Experts of a small language model.
Size: width 96, vocabulary 11124.
Training: a variant of Muon for the experts, 214M tokens, 3267 steps.
Below are experts of layer 10 (counted from 0) of a mixture-of-experts language model. Rows are named router (the router's row for the expert), up (a neuron's input weights, with its number) and show model dimensions 0-95. Each number is 128 + 32 x the weight over its row's rms, rounded and kept within 0 to 255. Numbers have three digits each.
After each expert's rows: "gets" lists some tokens that make up at least twice as much of what it gets as of all text. This comes from a sample of Wikipedia text that the model never trained on. Tokens count by the router's weight.

# expert 27
router:130135136136052139123143148116156137093140082099136145122138169120164117115113171177098062114161130185138139111090101129124155084199049176107140135151127139132132146178144143123185175186115154164145032167151090102143136115098080103117119097082137135084148147072086165137138106148095135158
up0:148118108127138157135171115096164072087116139069093075130168130069141111092139121091107079195198197125133143128064110123148140035137138148134131163121175165107121142144150154121113155185143087178105114172138099110143163128130120103083145146086117091091142143158075141108174150160171107128
up1:170085154131088137140126087172131188100122114126122118120117190141167112078108138122185083083167069138123134094086113104122082112158091129129152122134114125109163147160159159079132138136118143138189085136138108087203084154085120144123143085157163161084192195083125084133119098176072112153
up2:127134163151068139101116129079105135101135144084136131145107112156107137123132169085115079079127091120066086096103149118117115182119074183145143112140118169181123043174099093165203140094137168185141114131115116041161111120127130133113143165143133180155111092136154097120182178142119148168
up3:095073126079090126115171125113125120181110148147157054140121158166138117152123151115118130099173105117114139124120099107131119077138109174071135147167198157115173184191188158133053132110090096077166117136102092149152108150142031132132168086137184128101144139098129159098126153143138142152
up4:151172082150079117079165154150170101131177093104099159099113163136184109051158165151101095085178148140142137097112129127044131152142080141146151182167174130147124112141103132114117126096076121096113092133181160100099123103061143182140103148120136095150183123088121142117079138193122132108
up5:134138167114133177127122078082189151148123116116200135114174110140144105130099179156148109082125135141085136077145107059114107108148086193144081183148145155119109144140106120169140121123104145159140027152182100103111082151092072195094119084103126118160123152112093153114142101171100135132
up6:157188168119151145116117119076089135084118070071188179146107158177132116123098108116124128137167137106239116093108144134167079147129105130140096131194110137139132065125089130083158080183065187125129077132111130100172157139123117122125148155079113115139134106126162147154082123139148095128
up7:094137147132087107161123123089165086090144104139141148168066206128106106136084129122140103119146146141115167088099174076120116156144091127102179100118167129031096089206155119119130137133123116158187162156135109155149113160145104154127119112094180131140087206078130136121081154078111085124
up8:084096114138057155064126194137137079153088102142172130086107176092154081103115169120173125118160137127088135100156102113117123110187119177090160163097183105104171163122111050163114121160158077155100099120126118136091121108110131150121154214146128156149104134171097172140096121099166141121
up9:111121132139098115175113065134149083142123126095094173091163113102181124116120156191091109146127123079119177113113180144103086135100094096087052196140114105031175121161130200103140152137126154085135161102116171149138172114088133165144141106188108151148115147108122145104133110144092151170
gets: " ", "— ", "Party ", "Team ", "Candidate ", "0 "

# expert 191
router:128134207134122104126107136095154144141138061161160176109155158151155139110101159178069087161132168155100104117142116120113158116160106122089162177092140158057096093186156090108140105145116151118190109182128115100142169121088066084142125136098054096098100156120159172089137171127116159157
up0:139118163104173111094178166160108115070074101112109129107096095174153108148100142110133092148218099175167128111158095130166114139146078167123123102081087131132088080146142164118132207138135154158153142137141110124069110083048106166138150137163132131147081131073149162116128149184111131178
up1:083083146091171142112134182146148078142154104103100138085102170136071063113151137151124131174139168171160120137129164149148120136164163128139122115094166170114062044139144120087107134137126113108125021082201150119117139153067134129157157128112094121131110159095200160144120128140123133146
up2:097103129101125105110081077128116103113150136218128159148162122124102173164179135125102111163108098069133189112107109060097160072185118114120129130137152131133188104197129123147150101122104127195186160175118107080138158121142071121136108094089100103116176118074150139146146137095103129183
up3:101114157170166170144097135134125142113102084129178124151132117154128173084130042121114088141078140162141124149041084130104113101168142178130132121157103130107142107088132149131127193111105119178153097127129116159175061098097138138123203123139180098136152107101070084173158160124113101200
up4:111087114077109118117135179129150102162121166022123055126158080113138125164131189148138176135122104067112080171134174139141175119161148179153121136059134155159115117136140086098139097077146130114118155178144128110198163172099152156137099081140155086136088129114080156128125126114140113156
up5:165071099096104163131108115060161144131132135110090160140151141101089135146092084128119142169146096132133161151079121191144123145136143123101138106171085137158154098076147122168117187115143117135107117144167162189096149106145169118122167168058094073081127105065150088193135155067187115151
up6:110209143164143089076131099112122069100121175158134151123178141104128119074076148111104169136168063148132070090130168167082160116138079104119149076110203141104097148122184086153116111131121131110176144149094145100113136110145156096163113158170085159114125153130108111077149120155183155177
up7:077135149076179096112168159128142108105140130103112103147119146139122136083152100177141062136131133158136097130180094117125153150150122149059190115095101107083125163062140074158108120152149152135132191136099113146187145121147106149127146112156122083050162121087184139181150086155087145200
up8:085145142104166153173138100096111095178081123161117157100141156118133170095130168143186163209119140121067116138158157135110158116131167116114106110092119126113106131136202102118133105139139124177077133177138138141076202067138128153120110072136095185053166118136146087103147094107078087139
up9:147112185129099096123108150151182102120096130106141104078109173136097051139111140193116151156172084180136148114120088119113078075119144176108129098141156151131104080126174101180105073118115150126133060141097124106097119152143119080186175152115123117120100125093166145099115152170130212187
gets: "a ", "an ", "A ", "=", "one ", "his "

# expert 213
router:119080168133088157151138154135135156109096099090181152128147161143124079098168161169053104146152098149136135112172149094130157108161096106103134181111143116117121109183180129093179153167116185140158058125139048136181163118080139106134113159148115089083106139066102114108156167106144074151
up0:089066132089058120147140122107143164112141094111201155100128122182055130121172146095169093155159086171138153054132149133108158159055140116158132113103146124141115130192135107149111110113104123118170143183175092131183157128134106055158112106081079130130099086121164130130124141128184133128
up1:159120139141093109116133148128156082132109133149132156112126124087076067172117183173117176162165114156163159199129137141133197103126156072065128171128074078115073092128091134101192195156111111075128122139190098133120112143113112077114131091133133077139128138061172101145144116122122116144
up2:124170160080116128109122143065141100108070164138179124110153171173137093171113073143093136101108155123055165194150169082144148118149092131124125108118082147120082118126092131120107153171067069132156116136197086148168143126082147184082092175174120142120129168105108115128124164105122179120
up3:120083162071107121150067166127122159090097082080149136133139164150144079182150151107095088107160114139097133069146156140138147165086098134146200135141076078158125122149185102135135174135130186084096136147128100140144166186100172072101130130131165135141069107156159159195133143134124122074
up4:191132136132131118105147164120101114075100114139130126143142199173113118153158148097040110140124172134165160121186131136118166103139143175111130130089102081143121155163103145073132122084178114121056139183091183143115180146066089037129149114109103145161127141086150142095116147088151130095
up5:106074082164130092118088154121110123124136092130143097114146168147123139146128108164167157193150092194148102181133180140119134085149125175154128111075124086105117130159131170142164155079177121101168055126126074143146129102026191144176110165151105112107106152069162125151112153123105124138
up6:164156115167107148158060171114135108161073103095174130125164153108120118141122083168126139212132094099133145085163134116106116137153095078096124129119124138145153109102200146099144108084137080139122058192104120127173121142114136130145150147163072100131130040117097097104163108138158104210
up7:098131094087133146082152178159071111075202091094106104084135103130157109124146132178127115111227134148081106125151127139153109119146126114129084149076110138138121160156140119099219081139085117124110076110166155117154154106073127135126116097142144115090141141074115097184164128110133138208
up8:155137184113084178148159149110174106166084131131149110110169117128117097089159123129133142114084107088130123109098182132139178126177132073142096081145095176079136114153120030099130121126107120097122071108102067194190175160097127190128087155163136149106102153137116136140126120144125102191
up9:158091183112140124134047062150114139153067123091103139156140181165137127107143135178130119147157102140097090110121084111137152100222183150165152098139148130155081146144092201084106142121087150115116101144130086135161116100127132167100177120161127139103027103120102162135145089128136151132
gets: ",", ".", "u", "it", "as", "or"

# expert 103
router:097142172115135166123161145096150112084137089150171159048189160141107102122100132142123104109137115171157129127145142127082152079135114128134130149142175128149089121127154115131175150137125118160157035173171000134173156109070109109138152148128149083106117149067112125142120149134167116129
up0:102125172136128105198103113093178172093131161098086127157116139118091102128091155123113143100154134113121109125102084158142075150090131148139148108081155169086179143096136174153100137159156135147155140133141051161105114102152160146103148153169101155083062176041160150090137133058176136174
up1:137136151137137132145145103120160096115077223116171133117187171132108097160125104187139165178107095121115089150158113191120159070134129090063093084147083139110133110144087128145122141145168166174125127137125121164138123042120185111123166128164147097110068103154161132085097164096143094088
up2:126115181070142130104105163085136117111180120215127146078214170133084150145100145133172172138070094173133162122159108144115140106127170152128118095134153132123110077157148112085129118108109147197112121068098201148123124161114108129171132126104116133107085118109076052156110145121097088141
up3:151128109128096143143111153067155103146148101095153142066154113164128091134140159132136129104112135132171098099163163086151112097199125172133067117127149203142120119133134131097110059162152182143149139132216096138116136105125088138063133122058168091163111104141080102109062105163111119184
up4:169110171139129105167128123112156092142104139148130155134184173143123133088087113138161153090145123175147108094135097138081110101158132125103051115119163087143147108188080212131072176143124185169086077132176070161120113084074131124156150097128137159114080123092123120127082145083135163173
up5:118108136120154098125173165075121157063120183144053129124125168188097148073103105175121100129185146096090117107188106096085151083127132138102135124133118112087120189116145195131139150105145132141143146069088156164113091138182136187143071158115133073127143133153070139123148187103136120120
up6:152082185115100092083115095164116084101141105173144152128133165150165153150174135166159099109174139126158158107075130136125114082101079145144189089159115137098148084130118128176074203123149116166150121167149116140159096121040108146122184195118123144119172075111103137151136060117136145135
up7:121137159166110070145098082073131110076107141142112118112129179125099156106104130170184154109185082146163130099174137117065135142141061159118135081133128136192167143154151170057122150118092153179120128102124122140132075111102194110186155174141119113110152114084116092109170113165183169127
up8:112089139104186182127068174143135149129131130158153138132143142070114117114131138122131138170106081088108150113072090085105144081121103151155119163171184123147028105145123080159108133096112077092165113210161091158182161141097107119144129125107147114087165153111129131130062099175160098150
up9:122134187117136151090171169075110085117178121168151119140178136093086083152144145103137095136137091164207142084142149100143152091135141117123176117145189150165106117101132106107155124103109048158179116169137061114161109090129057123191085147136144118089096147172110137131089149159099099126
gets: "==", "\n", ". ", "\n\n", "– ", "- "

# expert 126
router:145105167140111145187093170142153171087098043132198139100113138126143109079129162177127130153135139124087137103144118124123151119190093150098222162147152159064127172145170080110126170118220118127125141151128092068145166090113094125110134132139090151094114100123077138104126127136149125160
up0:100089133126088124149170140142153169083085118071128100102096160093116136079188151125145134185158128116085105128164131162133177170132098155113129125149082131159190082179166100107078128096194082133132164131172119126110181171129170113105120069143151088112112153073082091184112160133163141119
up1:174131189085150097192095120106129181100086128126102116151156118100079107145125148139055123087134159150054196117187078112169101090103122172108171064172127154140134134178127108080156090100113132101168130160165116110167157136126111102107087079136112157142087111158097167146101140151141131150
up2:114164161169147117165123129111122160074157087080106177087160119126166141077150121144140092136140126093162186054141154124119128091103134165122213135092096081148137146115090105123138125118191112092171139088164074116054150118125128094152156117098225119136123158131177136110115149084157136143
up3:146171116177133190154149141127136130097109072171132094081093140168146128100152156123106079196152141132077217130134101125140140103140181130068102170137147121112176155126168081058100138149165110145135081143126164037107180130102116155104155166097102138088135139129117133103098107159142157158
up4:066199111196160113128085102110117155108136130129135115150154118144105121114149151142135183145119157091118158098154189158144131154135106088223181154186112102147099122122165148047100113107121135164107145101070084105139150104146089163100103129143133149049126100102148094136075116162082109106
up5:130133148060170095144131169112135070122126152129158132128084152165116128130150172106172113144184081077114115134107127089132101149211122174092141120121152171095098149159179158163148167124114123169133133168175172103139121148130066125099149167106058154090103043123063118143097097092135106136
up6:139129116135122168128124117146135168118069099133139125108125091117113106145159170155124122103082070147097142131164134196140156129145119123150140212153162164123106179226126086054155164091174155109081173128106121106140140107112070118106113110119131120088115198195094125078134080108110089143
up7:148134132084140151126155112096148085109073053122167087088109122089110166177116149150135102106146070154101103146153060095117089117112106142147129187168125148087160167115129139091164154114120081174149151212141168102128124113109102154160138155143151198091148113186066179145121137144125075147
up8:145109185103068160104101129131176039126142139152130187105102150175168137118088128132126191144165101113111120114101162127141161140115135110107173125178175111137151119104151150179124086129177107112132109144165181094147091144107160145140093183099065093092151177075157181142079102181121104123
up9:097102184144127081133105138107139126074142109081185110102137118079120127093091140132126182149163141122158164141156175145120109184148117194049138113144163167068103121126187137147122140126130050112147075115170123126149143110156118105110089135079125158108158050125125155144184066082151127144
gets: "U", "O", "S", "I", "a ", "E"

# expert 25
router:162148125136092151125111184114106158121113085109140154099138175147126107087132137193016138130136146154125146158132173177130175142159120150093147132162139133047120119180148122127134158136115093138102090106164116074175196067062075139109173168101115124124138124082141127172150143095161104118
up0:125132153148093118121184132118162134099068068175160150128133175164118129092102128150118112139122141102117087096149147173111156185007146136131122091129132086129154133062115098162162141109170117107109104158077206158121134145089136099090094187141093161093168121100150127175150093142123094150
up1:135067120111097144133175144118212159153154107125114074125127103098114096137096077110105119099161138145128144111144131140041140108167126129130167106175146095138146141127128089134146169204076120124154066185133114102113170120157170166110148069103191143074113144173162155156067138159132085121
up2:133055122122130177144134139013132151129173109097145049099139162133113137174131128132167211164094161116117132093149136117106098109138176129103117151131156047139085178170149169119141165140124101158114129125177091061105187126147121124146152123127109099122152166098072104120115116106132144110
up3:167125132131123137088100105145106105157112142148134167150172151129103112172139129150099174196157150124130138133104153116167177108119170115119092115209108109109085140116210166062145130153115065064101068095129140096155194109100043096137117146065120097118148152071145113141123116154142115140
up4:175133157183124131122087126103134136182120109124169110049146140130082132104111198115111180213143093124154118169147139085128075116165087090138118105089103154164148144141174107106159148111176089084077133121098130200146155120151130059099140111128139181099149132112146118135183090111104079147
up5:152124154110129099109112131162083079163089152118160185117120101087074118134134144132056112180153133147079131134080147090132155192104095130100122108131096109139096090172165158080142102145125151177127089123180068119121119123134104122127092160126163168101138136155194167188173136151189161054
up6:098103121115066076092107162171154200103135131101194118102141126098008131163121146126120131135156126141130134184160192120146108166093125161098156125189126107143092124151107125094160137142105098121203093136115087129109132071118088098093127123097120068170163133138125128117122188137095138148
up7:181143172175092148068130128089151157136146162073108166076150155166045121182115112129157145062152171124136158074135140137144129148149108067148165121139077137093168158158121160065135163122133116133149074173141119116138112093098128138115145161060139114121111122071137069097105175100133144099
up8:107109167155041167174110149116165189129097124094185163142191181078151111138154170106141107118111077118118170103094124106151122143117193043114105135083156107150163132176113107157118110154106139156112086162110134147132151080135128115139159058091168119101157098103147144171106073115107125136
up9:101153188088130137097133091160149112127050125105121120131137158138147113117159159176110122143158087107103132146185165059226103131136167156152129165172111163085113157156133131120101138092103149113102160119115113142140096158117039162161106171052166146080089128116134165150138076102092125149
gets: "| ", "- ", ": ", "; ", "00 ", ":"

# expert 46
router:112145136144071141185143149151140161088076115114146173092168144107140064125151109165115075117120145168086146151098108124084166052189120142077117121137152162128070169173149157134159124166134155169144071155141087098141158119093121074188110093093104076111141133117168126136200114113138114162
up0:120123155148108190131123152066087142188157202043112115134201114109117104134150171133154092149115126106123169105154128076104152088085127108084128151139132128169115169145148193089133174069101121144100156165089130144127136128130150177126114124114112137064115131159151066088164077119140125183
up1:147143140161117100145110144080171113158084137163083080159127140092150137145131147145094090111163118200169111112128096183111115105120149097057155184153160170109107188141153089124077117131124119176094093111169111183068134099125209152162128119111107169100097099098121108165054129155095113138
up2:102165167103155140139102173112106102093130160101136137157104187153084149150127130141110137135155122117090158121150180121102111102137119156079077119104145135114072195091107217110166143188139069117139076120129115150140178094094123132160123131177052149133146097067124057164119099136162083158
up3:132124105137108126130104175147127163146096094129155185113030155179095135087124176133134155107103140124118082122039105162118152139130083113131147163176110116102172142056152137131152082162206100165143142154119134114112142107145178171115115052116118110096122178166171109104088133107146143173
up4:169167115117067169181102125120096086123123166136177143079152121087165114123150089158146176158133095126097150112116143101088135139112125148118109151165140119114094183108109154067156129127121083036163115158123157181109152127096113163138128178152084177071120101129155160095169077136071097189
up5:183136178183059143088169185108066121096097160081091161121138177156164089122136127094147113089114102155105131169067160070160187089122120198128134112133143109102122120146140185153118064099180114121094107094119160136200119113096168147114125154147131151100150130100146115151144105089129126123
up6:139125082094099087088224131061122116162086148103096111100116165156168147100094146110119116101102110112140128136090114144168110169097140126140152147183084146146166154198192143067120106127157110119147119119147092148121131126132117127112183092083191088148136106125142221157182110102095144151
up7:102103128165089165138139194090104066102111102092075139091111098121117159141154132120145155140136126118135109145161168100077121118169161161114128045136169137095172086116155154084130104099138159137180118117198139134089156159121199097142067137129143147048173136124101113077122171187153125143
up8:144114152102163151200150133129163128129105127081179102082124103127103164099157072136154178114115144070162178102148110135122146124147079110145133088098163109104122166142159151078184130141162108103099110137144179106130192089146107164206142104112073131091130124082129076083190119175144074153
up9:133098131138146196183097143100136160161133159126103112147140130130062118142155127148087186132144156126102152125103124113150134123134145075040067122122101158137119151167160141164130103118134090154107105133213137081146212099135051161092093102087151136098074145093107118087171114167165149143
gets: "o ", "i ", "u ", "a ", "an ", "ar "

# expert 90
router:095091162098127182192140111082134158161116094097174134116151156173139120113140119179117181092147134114081128159123129092105160111178064095099142110138173153084043143146183140100158095177149097194170056130142099090157181093123112110177128104129155137109117149095117103170129130146157125127
up0:109156093115187118077158147078164145152100125170175128108144141069121080113200173036164149103092156189112160094132152118126153110109143125205115131109123122131160094102145083114091136121103159096172047159077130117144146141093101146150124112104154156153100112117177174147099133141139109164
up1:111166120189181159172118080102142061119147108143119077123158135154101085144134128191065107140133144104097158166104126141147151095138142087050170101135137125155133169055148125074090178154134101205110093069114160120102099152095149132130161173137096149131125139086131126195148147122111118113
up2:115093108141171128156127157057166136131151162043123142128128181177144106117183139164133129131166145072093144139185098114113164149149114113102124084133118111156067130106138106132089132126148102138147164157095142150163118074162193128088163144106088049099080129094133084139075130114165201140
up3:137165090119169130156083152091152121097124115139180147157154154118094101168109116181146183160141163108158110075082114133107118136141073122147167148128044108198111093124115154106197108112126130163180096113157140127092148151120091095183114118102144110063100105100163054154143134100059140110
up4:171136172122100121144115101086083105132132110145154135091153143172083087128045143176142147036082137122113114166132086060119128148136114128141140120169132125069058181123114137134179144086172121172135152135143179155185124120097112121144104144099069172087144166152110087121130145114171079149
up5:109120136107147062150130099112104123188124063133116134102160106156090103118062172129146210151126155088198166145117135137137190200125108137110097146160164125105129114143164077075123131074192089130108091150114134163175173175090108140161132130150102110097096092085147148090130122114134126085
up6:146117146132119181173183147065114118148209155108172169146125189136166111094131056149115165111123115131050166116139128148107157103165119073136160084137127181143101119125089153084154039191073099152146124148121106111134148065140143115134145090122175144143133101154132166166129122114126143144
up7:082129143087086128160161158169135124145100152127102124094151185164152106163058134136114161160191090088069132132129151123127157108134139072129115060124133120116058130114156111148117135140162157112152085129127103126140153068120115191200132133126168202147121106055153091167085093096168129142
up8:087089177123166146157175091031083093143117142060119116123171154131117143115127140165106154115104129176097142157081079097140156108148061112113164153125183193127116139103172147100130169137194122158113097135095130133101167104166066096131108114159149206150123094122072116128130133134122131146
up9:148096153135108134115096146147156125143099111108119063137109118122117109079115136146090211144165085084139084134188187128060143136174108150111106191153124182081170118080120138114145115159146078176090130140165094175145111062082146137133165106053164085143161104128134140153163141163120149104
gets: "de ", "d", "j", "Al", "V", "l"

# expert 155
router:101132124148092148150159158127143209112079119081160167113126133191155072101125133156056082090111137187148130164113136131098158111143087161113156150109132092115102139208121135137136148188153151103155069138125064127168124102125091071166117159129089083076185144106141130168156133132155158103
up0:139132134037104094198125119157135132120093147099132152139110111108151161132105113190125134054141110163144118102148122147120137102145165173107141179075073056085166124161150066141123170185155119085153123143117122144168194092142128111113134117070078120061154142119128100124159165110092165143
up1:121139176155145147149140144124146161117102143117144120103170101204167146118106165083124119141114119149159118122115148135131194138106099119079112193101079110087080124178102179093171168184155161129155091071154099103177116108136157062149121165127147053058096100070159098162147113129138144114
up2:120101118149133195094169192110138113123073134084128080131107149136133129129098185152128131132171116164095147136171161178145163067087069126153132142147119097159112141148171137139114158142178110086151132147130106162163122132106078122117152118140060069016126119144191127161086156130179142105
up3:172123106131077103147115197146136147100161134161081130095186103091163065161103106165119142097115203131188113098150119111107123118187095111122109148130121081130166139144179119073116187146169127153177111141057158133092168094159094162146139147137108120087134131113159085142109143058149135074
up4:149055136126170180183158184172205165147085121164139149120082166111136099115158088138048086104127115149115078154159153128109158093108129127139121141131149118147115184081111126137131131178135125108112134095150153125130123164186113145151139125158092134030111093082067121138093100094114167130
up5:125192102136104089144127139120169151145067107073132155122150115131117137107132100060130083073186063134101099183148152161147115107138079146111199160159103120043122114138152125172123133144115132123169134188150091169105125185110076102142164106144135098077136168187119137161108097161147098115
up6:109115139168168024152144117115140073161137155123168139121198166162144091135114104153126121107171077133131096109159114119157140126144090147173175200121086112086170158091116106161144183148082152093176150169186139093095122130101069111133109130146146075096108130137152118122096103117099188098
up7:080151171121108151171158170137149220128153140136119223109101144163099091104103141122109101110100101137143185149112117168106169113115109137131131048157124122121047070154128181150177100142152139163126088055109078115169119106143137110164098121110140075154091109118127123117140165165123107136
up8:119074170152163103211187152115124187131126107103122143099097138144169113179157138139113173118131139063129087101185087170065096125077065123144126127161127085086115109171133148102104144124166112107106134144161139155207155101132166161146121132136066093159122078139143132154115087081113164129
up9:147114141106129174122153178074189147120092103088142107086111085199107080154146161063055151157162150132153082164136107082134142137163123134182127154012158134123129102092116177094136132179137133116085091154105111132137137165164148102128133107130135172115131143136109083132113191101128103127
gets: ". ", "John ", "David ", "Robert ", "y ", "o "

# expert 13
router:122087146092124126141085144111125163135084118080118206082166182184136070151135173168103105117174149158095108165127140197132122118153053121112147175112122125139114152195155159080124170119149132152107110178114076052179120114082108126155123161094151151119144087089130148098127155134093116146
up0:100076090126133150146107142115134121090154134190167115133129103119111084145109165193155178137171161047125116146147152124085101141119053160094145162126142137076100122096140108109217170103087113176146152109111152156167125145167090106131134175044134106154112166140132111140070141112073132109
up1:171145092101145117096121134103169123121117057112096071165188144138180170187121138115192111136125136106103123188133137131171092100114121161093165145135124118169135092082127093073118147123127156063136133190119126067147163098105115156185123118111131145080158118127155153138125074121092059198
up2:115103162125089086089101124125133185119120119078082127117124122168138173143069131152186148080145156175115139128125159182129210117122120171143173144113118146187116157125129124130130153187159143113125074162140067099130085137112109132109158048096097104145129118132106165118057131196057146115
up3:130188092091085109062132120120161183127144142071118179109107125108133124159136134149155164081155188159110125176151122139128156056109096135128125122120150164075146175126117172019126149121097109161169101152109087131144105077157155133131119113174141118103126151166066199138107133139098127082
up4:131060204114104071181138091136120108116137152124131171098172196098095139135170153121158092113125126080130102131176144091170145127147087119131121129100120108156090093179158111053171173112154122097135129075099084093129135126126107194162132167083133198146089145137157095098123101177105106146
up5:138084159077111110120105135130069097082074114149131138126104156191172117149107211124108171126135118153134052123131108173041119169107131122160123148110150124152096169167136139044149126110117090143114137189127156150173124153113144132093164176122151158144116165060094136131105116083123153176
up6:141109169117118167152125125169167122156166082115085198130188124091209127162125087128122096113189118145149106188126088148118069137111125139053122177102101172146139183083140095096114155105121093130050110117128093123148120120091115142112129133108049154132134075082160141121120116137154130177
up7:101116159102119117140070135154144123072110186138088144152095158119155060133146147098117144139121086121111112111118157106121082089153024173147139158104092080171146121115167072096151129149194119176183172163166090064104143126132084170166111140135110149142127121113144107107131154188104115180
up8:150133171097105141095108149111156153133142098072062167160167173138101126137165106116150157101175134140071121141152122154135146115167100145067103125111137090169099177092148182068128147112133082128115086144089122135181143104133117138201175111047160191155137121095065099144086131124097172141
up9:102109157070141127106177155119085125201134171139159144083125179124124116140138105143127135175084103106152125122148069134130131122171075143143159126087142161105076125141119104090140151154161157111074145189140118145120147152068079152181069192132085162138119051118154164096101144161084151178
gets: "==", ". ", "\n", ", ", "===", "ay"

# expert 49
router:157120142134110189173113147101144118151079100063170153084138176196141130121115188151072104137184100153134126140135116116090107132151043111111120171172130151039091129119211141128128112165176115184165102123172114094147151115122116126127148154134136087082126121124146094139093169121154101157
up0:126099184124151133112142158071087143028145155091103115099104110169108117151135079168107123105169150095136101133107141121129104168181075097114114129107129167075092105093149090149128172149149159103168184102180109095181137119102142149152162114113153123145170125130123143108096086109175130235
up1:155175161139151168194117118093111144161155136129136129176122112133145107163149175185115132139164112115136142150045120140108152126132050119101124144121138156062078106139128168091168101139070097145146117077201103062166147114167125094105120097090204106106153097152139095125089147101136106078
up2:124143153135126129159113119156170109136114125145162155099101138218101132115160168131151122127150093132127127125141138135103061145143038169133159087122124068099118126069177145127161114117224175099149068086084184158114127136153084141123131120150139125089125143082136181091067089134095151169
up3:173141074125055097085138129089160076124096074113120134122171116152150140150171104106144149155109113120142140105134188171157120124099141134118150099080142137073160108183130090144214094144129163104118110163070151142112149151124100176156202093141086102070140073153180130160105133153083115138
up4:141108131109139166167100127049096131141139171116163094173125179140067074091177135158111167123187119100090111169155105131130107128139182109135133075129155163172107119178150152193077070171151090091134116132179184121101130129103146150187136098111095135091147087148130133141109096094107140182
up5:083131159080035110123117127080105111143143066157155192096126126102082188206129164157136147113122119147131139122112167115102093165156116127133143084133166117129094111090128150144151148149161136132180194078171147083114101135098118149118125103107173170093116090210108129068101122170116129143
up6:089090106100133098092184126129137099092066157144109195137110161149159111119159196172158125206127126114098135126129141148054099135138098127107112089115148094160123133138160181167089120119181163097128180091096138168111157105105160128107095112130118121035098132137177133117089156196113099149
up7:157179129077155120133082145089114150114120139125123162082103093161163157061129169197163161135244127112122179126125175093141099114092117135159119096166130095128116083121141242126149098166130102142120105156108148118108118098103131162121105105103124109088192126129151132100084133125153088131
up8:156125157146074122063095131177117111130130150093098169105097173169146145156081177144084159117085126146081103149114168095114082129110142138127180148168080162116129090123112085102175141143128164147149111131166130161135169134079081157155124149133049078123102136133175175204142098168140136065
up9:164219111126122098140138084079148099104111143122120173077101180149115148147090131109131084105166115154145143119175118074130139080114138099132105111142128147156136139138159091116128166138169136113154160218115108130133134116169191107108179138211077166072139164091099122068067102107127112146
gets: "t", "h", "c", "d", "k", "m"

# expert 239
router:128092149147123139161161167138146159129140073135140131094157158190160115077150154145080150112114171118097112127081135093138152086156109126131170136125172097052083127178184120096145127128211118169118071154157077116210172102125117141125087119101111132099139153068061147086139164113130145148
up0:123153109113171148199089071184170110064101120177127130080143166124135115151202178162139122104142176084096151126117129138131160096136179077142120161088153101145104133153157127087168157119151155078085149150128110120132191135132079133087145060135151143077138156116084118081105159103144088153
up1:161148123121176067136181114158119103093078116124145083093152156086108152145128134133124171135130199106114118117095103051152149079175138166159123133164162082089136190121150104112148121184168067128193087146152115141136139121102090096110126064145154097145147130068146138090136156085115191144
up2:086125185060124139123115113099114113084186098142206135096082140196133141033119126117124176104118131123142165031103122138085164135105144106114161097101127118158083105111107067140156125115146093107131151175156099122146123146121147145137078156139143160112146127091162170166160121127142114201
up3:141127156102085128119162127101105158079072134167086220117072142113136170119120140138114130101119041086111101125155091158169145187129170106126174229143120107137080068141116100134166073099154112125174136104116141139128105167136151103106142175135155137170144078141106097139118123116135161171
up4:143050114083148095185125148154173109126166145073102125083150154151175122100099163098139171116089162120146101135097152104063179135122070114140133130161133140119038103240104123083145153147183089162108106121130109126144138133119180092119127156118159142125092193111133142134105154133141133131
up5:134205128151090122111124186197107129060145122119143132108174127102081122160151180118100120115122071098094150084184123133136116131095106148103196078090086111128138097153144126122160100111161122147132134102137132184171146087132142110154152179063151119083147121114086154110137056096129202094
up6:214142158102138175108149150132111075193186135172140101121157081148183152134148119133110131114150114073140144116126080126137136121136087116200117106094110140117100073186130135143166149173156134105159074106155142068127140133031113093135095105114108142072168131120150120079109134116114098183
up7:197131128142156120156185119137123127143142144110097098105146116144140151138130139126136108092145099075135086131132130087101111111165135191134096094168140132152084141068159115082111104177213103139131085182180081100166125078071147107180111103130101129102105143087134123073185144185206101120
up8:108105116131101144199130131110167107108162150137152132113135080210189130136052151097155132074161105121154102074091172080108188086173126119078165180110125072125128122151157126163169192124136114136085136110153046132078131123072150111140152140119095137125127137091121122132096090144149095135
up9:139112150165169081094089184146079116064155125123121134093147151202146125074133138138084131044110179094112127070147105155128142175195117169141144141121083057097108113144173173106158133154130091124172145157119138102074159113136149102135142159132178101152107113117156170131079098082148134141
gets: "Al", "I", "O", "Ar", "é", "á"